Weights of a small mixture-of-experts language model, trained from scratch on English Wikipedia.
Experts: 64 experts in each of 13 layers, 96 ReGLU neurons an expert, 2 picks a token, a softmax router.
Training: a variant of SOAP for the experts, 478M tokens, 10542 steps.
Below are experts of layer 6 (counted from 0) of a mixture-of-experts language model. Rows are named router (the router's row for the expert), gate (a neuron's input weights, with its number), up (a neuron's input weights, with its number) and show model dimensions 0-127. Each number is 500 + 40 x the weight over its row's rms, rounded and kept within 0 to 999. Numbers have three digits each.
Before each expert's rows: "gets" lists some tokens that make up at least twice as much of what it gets as of all text. This comes from a sample of Wikipedia text that the model never trained on. Tokens count by the router's weight.

# expert 6
gets: " –", ":", " |", " -", " —", "\n "
router:545487498435462585579496488582525547507503548452454524503527521517480466578466528496528476516490506469527506525502491560461519515473530434558559487496477493454507483483502489463488425510510619504559480561415440505524528558501449422527453536523476469454460471516497536479529526413519521538494487607513466487488479448524491577531561412489483457474483485508541548525548458484452493477531
gate0:463514508516542450519505508506455568487537510424554459431466509479547512552479458531488538473545541478446477416455504519464458499439545479521478410501501540538467538470435468495538505429532430378521527476588509453469548456552596488515478551468549505463488498471529546506521495489501457483557506471515543538487479530457513489522527477445409491510430520440504489452514495524502441539550
up0:522485465488461550512485489470532476506441497597464506578553507478455446407523536484509506505450495522524486595520524503512521456574460496451570535526529461497506491538540496482448506552479516638437455511445491534529466573495397494482512457548510526522517517496470432448517507511524546483478454515487501463512492511514488445473459534530597495512527472566499520542499526461467563439429
gate1:430445451562612429416454433476490471566452503484479486454450505491489487438525438485469487503515523507474538439548495514556479521523536504507493533556538569470447580464464473553412550580504486507488530552524447520459520543496537548513422590433523455572500561505483480526471464522495464455513482480443572493482504520457510502538517554482494493477508460508500510536511504495549503491521
up1:504487558544513546522531521534446527520520517508583451558514516501511514513474499475556545587446520445529498548467507501488551457511478569540525455423507515476446508503561449484532441464517556505510580441548475503504517532541492617474480511556555496448601492537573551605531489491483540481481539482544489541457512508501563503514477478529408535484469511526430489507460534493521523551514
gate2:532471470530549506451501552493449404474498428505488486467489457477440544506519407483486461486479574491479513513445550465486462526568500476485522533455518463474504562551442525554493543545516418504466538440547484606507407493419493518469491510525536544546522560460564515548522487498518618481509497438507486467506456538455490452482524452522569520503493505515480541498496411498471495505500
up2:535413551479498455428490478505459493498517446475541512456441507544454477563521517474531503574495485534477447553491516497582530485498505519433491527497517516440553548476490565490519445518511483533502532470527526529555472478450480540516493529592540544502542524428556526532498499474562443465477463524505455385485492516531465524386467416511532551454534532428467487492504456568511541530460
gate3:444479549525521421466513515469486457446529506504463502534506515497488525446501553444423469548517504498394480478511508432466586499519392538474466483560493532488602582474482527531427486504409501521511488580505527543492546478512492525473520572475533511529455416516538454486456474511505554472486478531524509508516512540503531472535460513506489531387418552474522503534486477461525454503490
up3:524538430491468503452485524473453507461463507589619451487486480503495572483544495549487479452475492468542504494522580505481436521516486427440537469485532467553428505486524498470467548492509524526530465466488535558471541463466487492484494484460508528528444434450423507568534535535483501549546520484479454510477483499507441508552493397519487512418461420441478542534503427470497438546564
gate4:508462459598537444527532511508400502516446550492439498465541514526499486515495453525492463491473495484519540552486570512513389477503528519520445439585501514499563530506519451546504540526491455489541454497536523462593555485507518567499495600462484461458435503511489430520477485474409562578455540449458505527501532524496563495479488475503446522468496484479464501569512524503461501565550
up4:465510483545487454494569513478471471418466491518427517514512475471489485575466472523444489512518481435567472548506520526503416427510528506474480535598507495502519557550499544497491524540514467481491487531460473472579581505460465595456495523514553459488410512472511435486506524479453544568470560519479459541520522516506461514540423558453430554558547489510476508466537451480468432469551
gate5:500458516501540481364449539534485387498528432548468524496488461488469485497512581468463527559425509494421518499489551421481504525479504551449498471512495505527535443470494479484409444468450506481528495465601486518521520478508489490464463561422476403516555494516476514506478492491512476541496506467528426504432544512421526508470488530444508546490506466484515421524497475459496547527481
up5:477475518517494474385474530553520420469562490514501492448494476418498502519577557505485477536435467498480521525496567420483488534497534522502524493549455498546529415459490445491441453472431544499557523491593463545525517511534464460527400547422507460534526486551487502559500481483505487546522501469483413509413547466457515495463464536478501514496450412502490437497513480485499543511495
gate6:508483570509558396490497525452505430563536477520497475502485508414485511419575465481510517475507534455441490499508567500495497540564496531518548545500525497482508562553445550523496562554413459514522558457546489425421493481486539564482553561526511546483504531483487560551549497506537476485480516469521526476547486580407510437482550472477523586536522448504503507468482471481477509463515
up6:539474544536550418476543509461527506537559495432488503555468546424477476463504395530556487478528551468429534511496577450476497518523551521539547567467530480485479520505521598513512523509468474494517526411534476472438481430512512506454532530572532487518475458457446571517502483542478474537516507513547506505498463545442475470428482482508475619486455483569482511449495479496480529459558
gate7:560486488463557521490516536466508520540553458579459479481471511578585481450559516489428492524453548496594451498481558510463435479494477491535593478542577512529431546546536507497489440524424446488544499484501502500500490515461522474553491562524467535415510507443542492468465566542482525559466585526527492542496525541452595458555532469476500485497456465507497482474516498452543503472497
up7:454519516519443464423496464553470548494415530440527481525530478438426499488466451503522517506521476475369527473484424488454530487513497471431493527467421523497608461485493440537532498513527516547428526574454524502535484480506473488443536443431506445572486471576482519518527495498510521457509452516504545538500505512496433534384482514472532551533471544512526533500518512520508484521458

# expert 1
gets: " S", " A", " E", " B", " I", " U"
router:602473582468538491537505499549500527461477481445539535543512455451561539555447566474501526558445441544539436472530539510492519526429556509517470499490441442475474451511563526505544500536523467557496558510507414468531509516513478508465536482548513532510460512572448580474542534455493502506488440527424506454559514448534560463527538445478515513531477513560484525566455472507433547513519
gate0:506484453468451536461488562429503447530568518537537500570448448516483586547496503511572470452497529482561478517528448477508526471536495509446462489488460524489487461456522502429477451567533417464509502577514498511493592512531519507547430528527540474479507483556544599474504534452512453475559601474502447477502550505495482512583497555470440512534473483469485455544513504478434519451522
up0:471494521532535501527522472531503497530435483460507517459560529444578473477545493463422500479544501511484549481454456513477511573420498459527508548558478495504495568499431456576535549493466605553490460437460518477550461501547461444441510476581502460521511457542457461529443428552452470518428503529474575512518432480517463486495478427520533463459516502535513474410540486529507505506511
gate1:544491538523479509532439457478526452444523482511533444521456568474479507452495487464535506473473501557442501583479555474468463524500396494541542434545539539506599491451468459557531520471414489516520449456497483509555507470447587591504483530465504496505445531478497479544494483508512493425474431587491437492549542488445502487524549466473521490475447466433426494498468528529526544534486
up1:442552484489561510482548501556494539599492540461497576465506466531527456554521495524450493507500540468549550424517447533506495474466525470517479560464486420472387498526501542472408491538549529515494532530487508482429492558496406447467525454488500499497596461488546523453483487489510571539483581410488523517445468527517509524480515522534483548495553490581520484512518463494529473447513
gate2:526467541556481428526477458431459440542460438525530527547502519433513472503486454488454533432443502533481483546461530460459482541430475480527494512507540437529492517501455516459585478588518531537502524466571534497486591475497475474594456515466523473514552483591501466512582464522521488500477493464471457493563489470531485460477590474459464444518560501498520474565497489442548523534444
up2:461522466481516549470526539522558550478498524462470504425495440527458503531517523489505480568541497507524512451510458506550503489526500528506542492514501591434521485462542515541414493390433495421484435558408503497468452527478489521447529521529463547522487526419535531474436532478473523474561510554515548508444506552453470520534424529518553562495443445499499557470503526530436507518583
gate3:450570490544542470471466529465462437453576474526487509479571470508545544480498534525448458510501486462524453534520466463431514523520478525517492543496434459563547514477487498497538476556556463521524527477487476456565422564515488455535455480549531512498517460525556512517499456540494515526521528502462460478398549534432379454517497524507481417419499523484470504478526494488387575481517
up3:479533515539536484492466494455449501444543478472461508482554468521542560490518511517458465496505481441475416535503495397400533512506505501537449537488404497517537524454503468494551460566598418503515484466498468449573470520488547476523504401584541554545510479515533543504533497519503475514490467500512446486455527458456398481500498528465511397469541487481477473509517532462434534477481
gate4:513526517502524605490471521527509470451548447554507515440501466509502489539519567434485523477434490526524485520521507578518486525530374531455524423467490556467474498503506494542528576489444504500574509512532476502466519527412515611474478559481466524530515505503523491531502469429478476561545501473490543465490488466519587513505512477510475532474522568447467500491479447481480590479615
up4:509498577559549481441488503567481549479535435522446551433502535556467466558547476536451555460444530517510521500503492527476456476501480512502569532535503531525531523513520548545483532467469509507489533454583435461490500482519548540473484466580469495476525430462432456467470520507426537519510487418395570502515542492586509518477461486584524507428438546484539475544532482461481509480528
gate5:542477489499509500539473528473477505440531499480449470477519513417432476414495441498464441504511450516517432557483481436536526522440452452496482562512580483565538513487506490520455467477525524524631472581497550505533527568440545488455467487474481477490447548498508507529491532480465503444552467547476352460477492452545489506505517530453492487446439499489450535512523472535444492507493
up5:547498543474495530559545491512481483522518479535499427505519502499423510531492536521474454498484545500422503526492494466403547537477515559507475454444574496460579438502480472535458502464544475551520461544526517472532562472506487598523553502507481526491532554542516537567495555466551559509531507468476522431458452453625460521468504446451496525448531506515547480539485455544546398479506
gate6:560381616579464528498519546494472583453524482512479483542523599453488513486559506527421523470460514496534397501510564491533486542535457509492488485559478483498575484517402501466542551543515471436499484535539526526495517472497486549460497505503500438536442509531544532522539559449451509476520491528449530547460520544445476505466478553480543530501503517476526515453476452556511535487489
up6:434502533501480468480500516528525439444481431522531438504498490505511562529501471532502539533489476479470520525435543547487367495554546494513418398522502464414499524449527516537509560593509475576480459432501464484509454521552492537531461481636488489506486511451481457454455493483427469447522448568464534532473538528512479535453486546543543532523512490478489491502510508483492521530519
gate7:516474521534529483479486485501513443482464472480516485479580488446424545587444503559439481489422490508550518524562429505511449561499450477494532440514457505513473602508476469483548487522528466526479537451504485499581451551445467560463579521519484496516466503509427544563451480492537576555489489453406499492529486522491506562472536513499469486511412529501496564502564447543519539481539
up7:494501480586554516507472509513459458527487483461483503459508448446438493600424518527390497485424516499497532491576471488496492513461440489446505536520468563498427548551475472510520473500542477469571580487478526434550495501427513579462533536491507497514511495526381501560517496514497507523510459444484543446541521496488543543527522543474447513478413475531504514451510488498517575466557

# expert 40
gets: " |", "==", ";", " =", " ==", "==="
router:512441484483399495549492505478558526544492517496380535524504533469445387477387504483560478515492536536508500532467520467425504461440512504550512496519466540520467516552455497552497475519534525537528441450464521386488531524429558460511501380454434541491456485519490458495484532518485502508492477551533455413489476460472479456525536490488509511487517523510504500485508515571491504452497
gate0:522440460500532508488458455473410507530496541537472478512488446514457527575418444566530480471498621419534479484516519494531467536486521444486506522487476489507517528512418441507491455503491479458538526512501486460491441502411506418418516450528549475516515493439514508519514465533537453425554430467505488495419581462502485529492464519476490502449548476542555560540543550474520511443491
up0:448411482514549515481468474397451498565548503458524461521556523466516536573412498610533433500464580473543423508540462460492511553487521474512491533468507491520570526517449436471542499524486524472497555543479542463534484490480503433513544497530447447496512519501488545538523422491548454499496486529496469473449542450495439562506473494445455525491522481536581537477512538535440463457477
gate1:469480497536530511436519511525559527402500520506488528510564511487498524503521469479429472495468527459473452455481454570512512481474464516510393482465548443501436453517559462403482550519471452569553528509508562480460462443575537512485424532530553446473513448424527453500506442432495488445481517497485508553457513569486525505475467461555554488436514510502483419499476490463484514469434
up1:512548563473506525493431551501430450596486510461466466525461462428519516510511556550516567510471481508565515474621556496489498553517509501552532453525511552539601496473518481518510489512501594513495488459470427538520556522442501490475532529567537557464524499538528530551492568537531480493547499474487527436551497495533528530504518480494479468623431518502487556498503522553464512498537
gate2:474499451492448476532534576520523530509582483508517501583468509538486496522477484531504500430485450538467491448505492541534481533499510532573491496516503487483518586547435517495490456460504497427459523415455488468505373499508525495511593443404502464476538502517503518503452457498594502437411466527464533487480495536525524549483505497483452489508528489497542476474470553414485548536401
up2:494457544461564496455483489463492494567504430509505467542487506514540476557469550445419479555556507503554538533558480524521496532495556530546554571460510594485466526479446516508524423577497509625548496533522482510453487439449524517518533533523504465508496519445468493477453470538489496453513492509534540463540479529430473480498511421473527586462439457496499484577515521499481417456546
gate3:519496542438463542505555476498466488472514475514482505468513446508490464538413502522519545524455469492553526510502500471551514540438568445479473597561494484515549522575471491505442413520412398499507488536509476520452475505467498558492519530493509522468491463537551504472522515519396485519528462598470510492521548579505416443460478553490485577454513514526540474524511468546521434503567
up3:500517466536542464507464516495509557553489561452414423510430488432439491433606492520571474486499516557459428516527518557492445487512474522443504439476550550443494477435562501519513544502546537531490473464555504547477574484553494465461521470452510479516478507471500521446418522490547496481471540433485471461498448435497537507533556552560521454554465479534520466504528467479462539511442
gate4:542464450475501564478494482533463508575431486506601512471482409519523471474524460540511580564437466455451473519511564441489491467494463486524515482504512534490533542483485464487512507479567440491530457615546506496484566458527479448537497483446488494449499503588511485542489444493442458458477554459531476492489521502494588513498603476472475484518579497474428476562503472561495481531503
up4:468518549511558499551482451462510533528521528612485590514504473436415512442479496530530517474466515533489488517535481490491498493542535520471487545450469484468534509522479485450458511510610438438462434538505459545485493514439482513459441466450489446457475454541529516521524533594493543488518502473462485581474550497469620443505544492504518451520459517505449448497472473412514519462545
gate5:486524555476475524521489446497498485511541448465519459610524541507458560519435465492510437527470444501521539461553440442507476449560512470493498455500494450538458553563528446492498491560526436525408490456541499486478496539508500485510487538458573480462502469511459571474555528500508521387505484515424473515489521560529439491549510628486547555522474505507492442538435518462494473482479
up5:533532545443443549527516436489469462510534480483528486617547561532422485505432450533529469476484440551572514481540446425465518439538504480528514443498503485518487535537560481504503489527542452512430502442501458478452481546465550482532480478468558500451510486511462585499523483480524519383516499571428494533499510532522453460519481609488518539509486515486501486551439567487486488483486
gate6:496435458461460547512491502504428505467483443576573596448545454406532474554489503585493478527499549438502447514431493465447503509522531526515555551541489448547516499484491449407493489500487537458489551448465496528544458456468491532498519502531472493540513499432485468501539470494554500431498474549532482574521469478470430501410499547480517502488477527504423435449507489477529438551499
up6:509466479449425552507472506479456537458439450558529573509504497403465482568427515590483482542539544408502415504467510466416499488525507545433529551543434407553474478444543489445494509503483518452474542458470521513537495512465475523457490508499493466545496466484432505518510474515553500518520493552545468596525454483426437504471504506471468463489467551511442478476480486475506473533502
gate7:494477482527526511475453495478471461515470461472489431458553480469478514473513493476531428563466502551511462533524491509595459485534587542518503547522527586492507530564508508552470520555478518522492408477517471412489508492497505536488527460532505507538497444500513415426593506525415560534554546583535477553532532540503509536471486469487539522482469557449432611502535544517484519477521
up7:465466504497455467517519492508473528489517508454535584555457546526539430520530502537500483482570541432536490473536483498467522472442434473502564503492468473506465407423527519463455509435545431469516551443511460565496482511554499505500477505431540521461530550497441537596414493477532456521449529430498496454524478505523521502509550492557476456526517483598558446486509441448494510556561